config.toml
d_expert = 80
moe_layers = [0, 1, 2, 3, 4, 5, 6, 7, 8, 9, 10, 11, 12]
balance_bias = true
norm = "layernorm"
qk_norm = false
init_std_o = 0.0
init_std_down = 0.0
beta2 = 0.95
decay_fraction = 0.402
decay_shape = "linear"
Below are experts of layer 4 (counted from 0) of a mixture-of-experts language model. Rows are named router (the router's row for the expert), down (a neuron's output weights, with its number) and show model dimensions 0-127. Each number is 200 + 30 x the weight over its row's rms, rounded and kept within 0 to 999.
After each expert's rows: a language model's description of what the expert responds to. This comes from a sample of Wikipedia text that the model never trained on.

# expert 58
router,164,232,206,212,189,247,160,173,155,157,232,192,175,196,204,218,196,168,182,210,192,168,210,190,207,187,176,183,185,269,243,272,164,212,179,264,222,150,205,231,174,201,133,207,232,200,219,121,189,204,179,225,181,199,211,184,171,182,190,246,234,220,229,173,226,205,188,189,154,245,239,228,209,180,222,170,226,176,186,212,195,224,205,216,163,200,167,178,197,155,225,160,155,183,221,182,221,184,161,203,220,248,206,223,184,197,159,205,196,254,207,212,241,168,227,138,156,167,236,196,217,212,231,283,218,181,224,166
down0,240,229,205,226,244,180,251,182,184,160,208,232,189,212,252,224,211,162,172,244,176,177,176,174,193,220,215,219,192,207,201,185,177,193,181,240,168,207,189,216,118,110,191,167,194,142,223,284,245,156,221,239,153,206,186,206,153,204,162,200,225,219,242,187,160,193,202,244,198,217,185,226,186,164,207,178,189,183,162,199,187,209,203,213,189,160,214,210,192,210,207,190,171,220,171,212,249,224,204,217,181,206,233,139,232,181,183,198,172,175,167,263,184,195,158,238,164,212,248,218,165,240,240,187,241,236,202,225
Description: Table-cell pipe separators, opening parentheses before abbreviations or notes, and heading or list punctuation like semicolons and ===.

# expert 26
router,190,238,246,213,179,235,163,175,174,163,206,195,148,251,231,262,165,116,162,205,148,155,232,186,230,228,194,225,184,212,225,229,185,218,171,230,244,207,187,199,227,153,202,220,185,216,237,178,192,144,165,200,174,181,210,160,172,151,204,243,193,241,253,172,251,234,214,209,181,214,194,191,210,221,247,193,243,162,202,243,170,205,217,187,150,151,194,157,225,174,215,191,185,197,218,183,211,204,153,191,234,186,193,180,233,179,179,173,214,195,267,203,224,149,240,172,151,193,201,239,215,244,206,224,207,200,193,173
down0,170,194,182,179,174,259,230,220,280,204,204,227,159,192,135,228,221,205,211,164,206,186,190,215,218,170,217,195,155,167,201,230,239,165,203,171,156,206,200,180,241,195,246,220,180,256,206,184,245,201,194,214,194,237,192,144,185,216,219,218,179,188,181,188,182,224,206,209,244,182,223,182,217,164,170,186,234,184,266,205,162,188,132,254,271,203,224,221,216,255,273,168,208,231,154,148,218,158,228,191,203,238,180,205,188,186,180,202,188,215,204,206,124,222,165,178,206,168,199,187,235,203,184,209,183,248,185,188
Description: Word-internal vowel-led pieces like ell, el, ol, ett, ore after an opening fragment, e.g. dw-ell-ing, s-ett-lers, Man-ol-o.

# expert 13
router,192,227,193,228,179,201,179,201,207,171,211,158,177,177,258,201,173,173,177,181,183,169,228,170,286,175,165,226,215,260,190,217,209,250,152,228,212,208,199,222,149,223,158,195,216,212,257,199,183,147,176,208,187,159,171,180,158,202,190,220,231,187,222,230,251,259,165,210,169,190,270,154,161,199,252,129,182,227,178,184,197,238,188,204,177,195,182,194,195,157,191,216,175,191,223,153,231,163,193,205,228,219,191,231,176,185,152,233,247,201,223,195,219,160,194,180,175,206,240,178,224,235,232,260,236,190,189,206
down0,223,217,184,204,227,155,158,210,189,200,191,180,184,212,196,184,169,129,208,183,217,236,159,173,208,229,204,115,198,223,243,196,196,175,175,198,192,200,210,195,205,179,270,168,216,218,172,263,224,172,208,240,189,162,192,217,169,166,200,238,225,215,161,230,185,207,182,203,221,210,199,247,218,103,265,174,188,230,215,213,155,195,219,196,223,225,138,164,238,231,223,176,162,228,187,171,176,213,193,264,175,212,198,210,192,240,160,265,193,157,171,247,171,201,185,223,190,215,218,217,213,168,259,210,171,218,172,193
Description: Word-internal pieces completing a word, often after a stem, such as ary in salivary and primary, ar, ic, and accented letters in foreign names.

# expert 55
router,180,184,188,197,153,232,158,225,182,217,184,171,195,187,241,219,147,196,131,188,196,198,251,173,252,189,182,211,194,211,219,268,187,192,153,240,229,197,214,208,131,177,189,211,196,239,210,180,149,147,183,227,198,163,214,196,203,204,134,181,230,208,237,187,191,214,167,258,176,229,256,160,180,218,239,150,210,220,206,204,180,200,194,198,172,154,179,206,243,169,206,144,222,155,252,149,197,158,215,253,258,219,207,250,189,192,212,205,245,199,238,226,208,164,238,180,218,173,239,203,227,190,208,205,226,183,182,191
down0,225,213,240,209,201,193,189,230,220,205,208,194,195,245,196,178,179,183,182,251,284,228,210,215,227,172,237,242,159,178,163,210,144,172,187,255,201,207,280,203,141,204,148,237,208,157,175,195,192,162,181,211,181,173,185,160,226,172,186,168,180,268,203,221,159,188,235,196,187,178,201,162,212,216,197,235,210,209,197,176,210,165,163,279,190,202,177,175,190,250,204,208,193,196,179,199,186,166,255,213,204,235,119,206,174,243,241,195,243,231,202,182,190,210,214,211,155,194,182,190,136,215,206,212,233,236,175,225
Description: The conjunctions and, or, ampersand and slash joining nouns or clauses, as in Patience and Distance, art and environment.

# expert 46
router,217,245,241,203,214,181,185,204,180,147,205,188,200,202,263,223,195,215,190,210,137,154,238,189,250,215,210,213,192,244,230,204,195,223,207,220,228,138,181,216,204,179,176,191,221,232,229,153,148,160,168,223,183,197,247,196,150,180,166,208,187,218,211,215,226,211,174,215,164,205,228,186,149,164,219,169,242,199,171,252,177,233,180,207,168,194,194,177,247,166,197,181,124,163,242,199,226,177,179,242,209,186,244,255,150,200,197,197,227,219,208,245,211,178,203,179,150,208,211,194,206,265,183,262,202,153,145,226
down0,184,128,217,176,218,213,198,194,192,189,273,153,223,209,185,256,156,184,165,206,179,155,193,241,212,177,204,149,137,211,202,214,186,188,195,183,199,171,230,229,242,173,268,181,239,167,191,249,178,188,204,161,236,202,182,204,232,222,220,220,189,186,185,195,207,258,112,200,189,172,206,204,153,255,206,205,222,218,197,215,193,175,190,193,224,220,243,231,224,215,173,178,203,209,227,205,218,219,236,150,197,192,189,191,198,209,245,173,176,222,151,233,183,204,260,170,170,228,128,216,164,273,189,174,181,213,231,186
Description: Table pipes, heading equals signs, and verb endings or stems like sign-ed, p-ersonal, pre-vious, included.

# expert 19
router,169,200,168,226,192,207,201,168,178,204,232,175,182,261,234,244,132,214,147,167,171,203,248,202,190,169,154,244,159,256,212,238,192,201,141,204,217,170,218,238,165,160,204,270,263,211,184,168,184,178,204,220,197,181,238,176,204,186,151,200,241,273,221,153,202,186,167,237,200,211,209,180,209,177,228,157,206,188,244,226,209,234,187,210,192,145,198,178,207,183,242,168,206,150,208,183,232,169,198,201,218,192,188,254,195,193,203,232,249,227,214,258,200,170,186,185,206,175,198,237,213,175,236,196,246,182,168,176
down0,172,222,193,176,157,207,221,158,186,150,233,270,226,201,178,215,208,205,206,236,188,197,180,237,219,188,201,215,185,224,234,191,167,137,210,190,181,180,182,201,196,182,223,196,132,237,211,206,220,261,160,164,197,181,158,191,227,256,246,170,224,197,211,186,240,138,177,170,224,186,143,248,209,187,218,227,181,262,199,196,175,275,192,153,187,197,206,219,240,239,213,197,220,249,221,183,167,223,203,191,193,222,248,215,188,160,222,201,177,221,198,147,158,217,160,154,213,193,230,162,187,216,179,151,222,244,210,143
Description: Word pieces right after an initial p or P, such as er in Perhaps, art in party, ock in pockets, plus digits in sports stat tables.

# expert 17
router,164,220,235,252,165,241,166,147,178,187,222,166,184,198,205,225,190,163,144,172,190,175,222,221,203,219,158,231,169,266,197,222,166,243,162,242,218,188,189,225,188,199,146,236,212,184,255,182,203,223,183,207,208,152,193,164,162,175,188,218,194,194,214,224,257,190,148,219,170,248,243,186,227,172,203,172,240,189,184,195,173,197,219,187,186,188,151,198,226,172,276,189,184,183,209,134,225,177,179,180,218,204,219,217,171,205,198,235,188,255,205,180,242,151,239,191,155,164,229,200,258,248,241,224,208,195,173,218
down0,187,152,185,252,176,214,207,176,190,196,255,178,166,204,190,194,246,213,165,226,219,198,233,230,226,224,127,135,210,192,194,126,233,237,134,233,213,172,207,232,230,160,183,192,224,224,179,181,220,178,195,195,201,177,196,207,187,194,178,205,226,214,192,210,206,178,130,204,168,209,205,227,183,213,206,158,174,181,158,198,148,176,217,183,251,180,181,239,180,153,235,191,200,193,214,186,248,181,169,172,237,190,220,269,181,154,195,219,189,224,229,232,206,175,201,209,208,197,315,213,243,214,208,233,244,186,211,176
Description: Middle or ending pieces of foreign names and words, such as Etz-el, Coahu-il-a, Nik-ol-a, Charac-ter, hot-el, often in species lists and tables.

# expert 16
router,187,255,180,263,172,222,196,144,148,189,219,199,191,266,186,265,176,174,194,158,171,175,219,179,172,206,192,259,170,229,221,228,196,203,167,215,216,181,201,271,174,175,194,229,229,221,204,166,212,171,198,198,179,196,212,182,216,188,170,203,200,250,211,167,210,199,189,212,180,228,197,213,197,164,203,153,226,186,204,227,172,188,214,188,236,144,157,214,204,191,203,168,193,160,199,165,231,174,172,217,258,161,189,241,166,218,185,216,201,206,257,249,237,108,208,135,212,173,257,227,240,205,223,240,228,192,174,199
down3,243,150,153,222,196,203,160,203,161,195,148,190,225,172,179,205,204,188,173,157,222,178,250,192,227,200,223,179,187,243,174,203,192,176,145,219,215,261,225,208,198,215,209,235,197,130,257,243,182,195,218,221,181,161,206,195,188,189,170,187,226,239,213,176,149,154,209,132,186,246,233,196,227,228,198,178,241,182,174,195,239,239,195,213,203,204,187,176,195,205,158,174,262,227,214,236,164,168,209,258,203,231,166,172,221,204,260,188,262,193,186,262,198,180,217,182,186,148,182,201,229,174,191,264,194,208,165,206
Description: One- and two-digit numbers in table cells, statistics and leading digits of years or ISBNs, such as 10, 27, 40.

# expert 38
router,197,227,213,251,156,239,201,181,204,187,201,200,189,254,262,202,189,203,144,148,164,209,222,185,249,176,156,209,186,257,226,230,201,226,167,226,233,217,194,183,203,161,168,241,218,232,259,153,195,203,220,233,211,135,204,161,178,188,198,218,232,228,221,158,196,236,187,169,169,220,195,162,211,193,192,150,202,187,224,199,187,232,202,189,159,111,169,195,206,151,220,164,177,187,228,203,241,194,175,222,232,148,238,236,182,216,210,194,233,193,214,236,230,187,246,178,180,170,235,250,223,227,206,197,216,208,161,135
down43,159,225,275,196,180,210,243,149,208,184,227,198,177,211,157,226,199,160,218,195,182,181,193,205,192,165,206,204,199,187,280,232,180,166,183,133,198,198,212,197,221,213,184,176,214,247,212,261,237,235,209,184,231,199,207,188,226,171,256,176,203,150,225,248,227,192,186,172,154,160,161,227,177,186,132,142,172,215,208,171,171,179,156,176,177,219,219,233,200,224,193,199,207,169,171,213,258,187,224,210,207,186,222,218,163,193,179,168,189,205,178,170,244,196,192,203,228,294,247,260,195,186,180,237,214,201,233,207
Description: Prepositions following a verb or adjective, above all to, also with, by, from, through, under, e.g. similar to, acquired by.

# expert 39
router,195,175,171,237,128,203,152,154,210,193,240,188,161,250,208,227,144,182,143,159,225,179,209,190,200,209,152,250,216,234,232,187,198,191,145,225,224,206,212,273,162,199,169,234,242,227,231,193,192,202,216,223,168,213,207,128,186,163,169,205,194,214,213,188,241,272,170,202,192,238,249,160,220,158,245,193,231,214,208,233,174,219,201,192,177,174,140,216,195,165,189,182,212,186,236,155,221,193,189,169,210,194,201,211,176,168,206,222,197,216,195,231,253,159,210,187,219,149,219,184,245,227,237,246,215,184,191,190
down2,225,200,204,193,183,177,157,170,256,178,220,172,188,139,197,209,208,190,189,151,231,207,165,218,230,169,230,241,183,216,186,242,180,233,186,138,180,213,230,216,167,213,182,260,180,158,250,238,152,176,171,236,192,201,225,178,209,220,204,201,201,173,246,198,202,277,245,209,194,195,212,199,199,209,191,209,250,195,213,200,174,155,219,198,111,211,257,209,192,199,236,223,253,158,199,212,182,245,245,193,143,223,149,181,180,193,178,196,245,169,221,181,243,196,167,169,214,146,249,171,216,177,192,237,225,220,196,184
Description: Second pieces of words starting with C, A or M, as in Cn-id-aria, M-id-summer, Cath-ol-ic, a-v-ailable, plus capital D.

# expert 25
router,185,218,212,305,154,270,183,172,130,171,189,180,168,231,185,249,183,171,134,177,153,148,231,188,226,229,167,213,212,198,251,207,208,221,170,231,227,207,233,215,199,200,154,219,228,208,244,145,194,208,199,208,178,168,196,179,178,198,193,254,192,234,231,186,201,233,183,198,192,232,197,213,179,180,232,190,183,219,209,182,186,254,194,217,197,181,182,152,239,185,215,160,209,172,213,179,218,161,177,208,200,195,202,222,172,196,189,225,200,205,250,219,225,135,275,181,194,153,178,228,247,193,209,224,249,205,153,185
down0,187,153,160,197,184,204,189,183,224,189,186,135,157,184,217,182,177,201,188,176,247,223,226,176,209,176,161,232,248,246,155,228,160,233,209,265,252,224,156,191,203,176,170,205,218,198,184,155,184,169,212,172,250,217,178,212,195,177,203,237,247,154,221,221,194,237,156,192,218,215,230,179,248,187,195,200,270,218,198,154,201,215,264,180,193,171,229,219,205,181,241,210,222,199,181,203,269,237,170,230,218,180,193,262,228,228,193,153,194,157,216,167,210,193,190,148,223,255,204,201,225,196,180,221,235,183,142,186
Description: Decimal points, commas, percent, degree and dollar signs between or after digits in numeric tables, coordinates and statistics, e.g. 26.4, 144,000, 0.55%.

# expert 23
router,175,198,199,215,185,243,194,183,192,140,223,152,209,212,211,262,189,187,174,189,142,179,210,173,202,153,213,221,197,197,211,209,198,223,139,218,263,185,219,182,215,162,182,203,229,255,249,156,183,131,195,218,169,187,243,170,189,173,168,237,255,200,222,164,201,228,192,194,188,228,195,214,237,171,208,187,238,190,240,261,171,193,218,170,200,153,211,173,242,198,223,202,182,169,210,194,246,191,183,204,232,139,242,244,207,202,199,192,163,163,235,254,196,162,255,151,192,213,220,251,216,219,259,226,211,167,193,168
down2,212,276,193,209,246,184,193,201,211,170,165,202,150,173,213,215,179,179,241,217,144,186,225,244,209,173,268,209,261,203,215,229,165,200,204,211,183,222,204,148,180,205,176,196,239,199,198,193,199,186,198,218,227,225,208,179,190,197,224,211,255,188,176,151,201,242,202,216,163,194,158,198,153,193,184,160,210,224,168,214,195,225,213,197,155,157,181,151,180,173,241,201,190,179,158,189,187,202,189,193,250,207,207,232,171,188,164,192,188,213,240,258,234,112,237,157,279,196,202,246,209,212,236,218,276,209,202,167
Description: Common words like all, each, home, early, very, plus word completions after short starts, such as le-ave, fe-el, l-ate.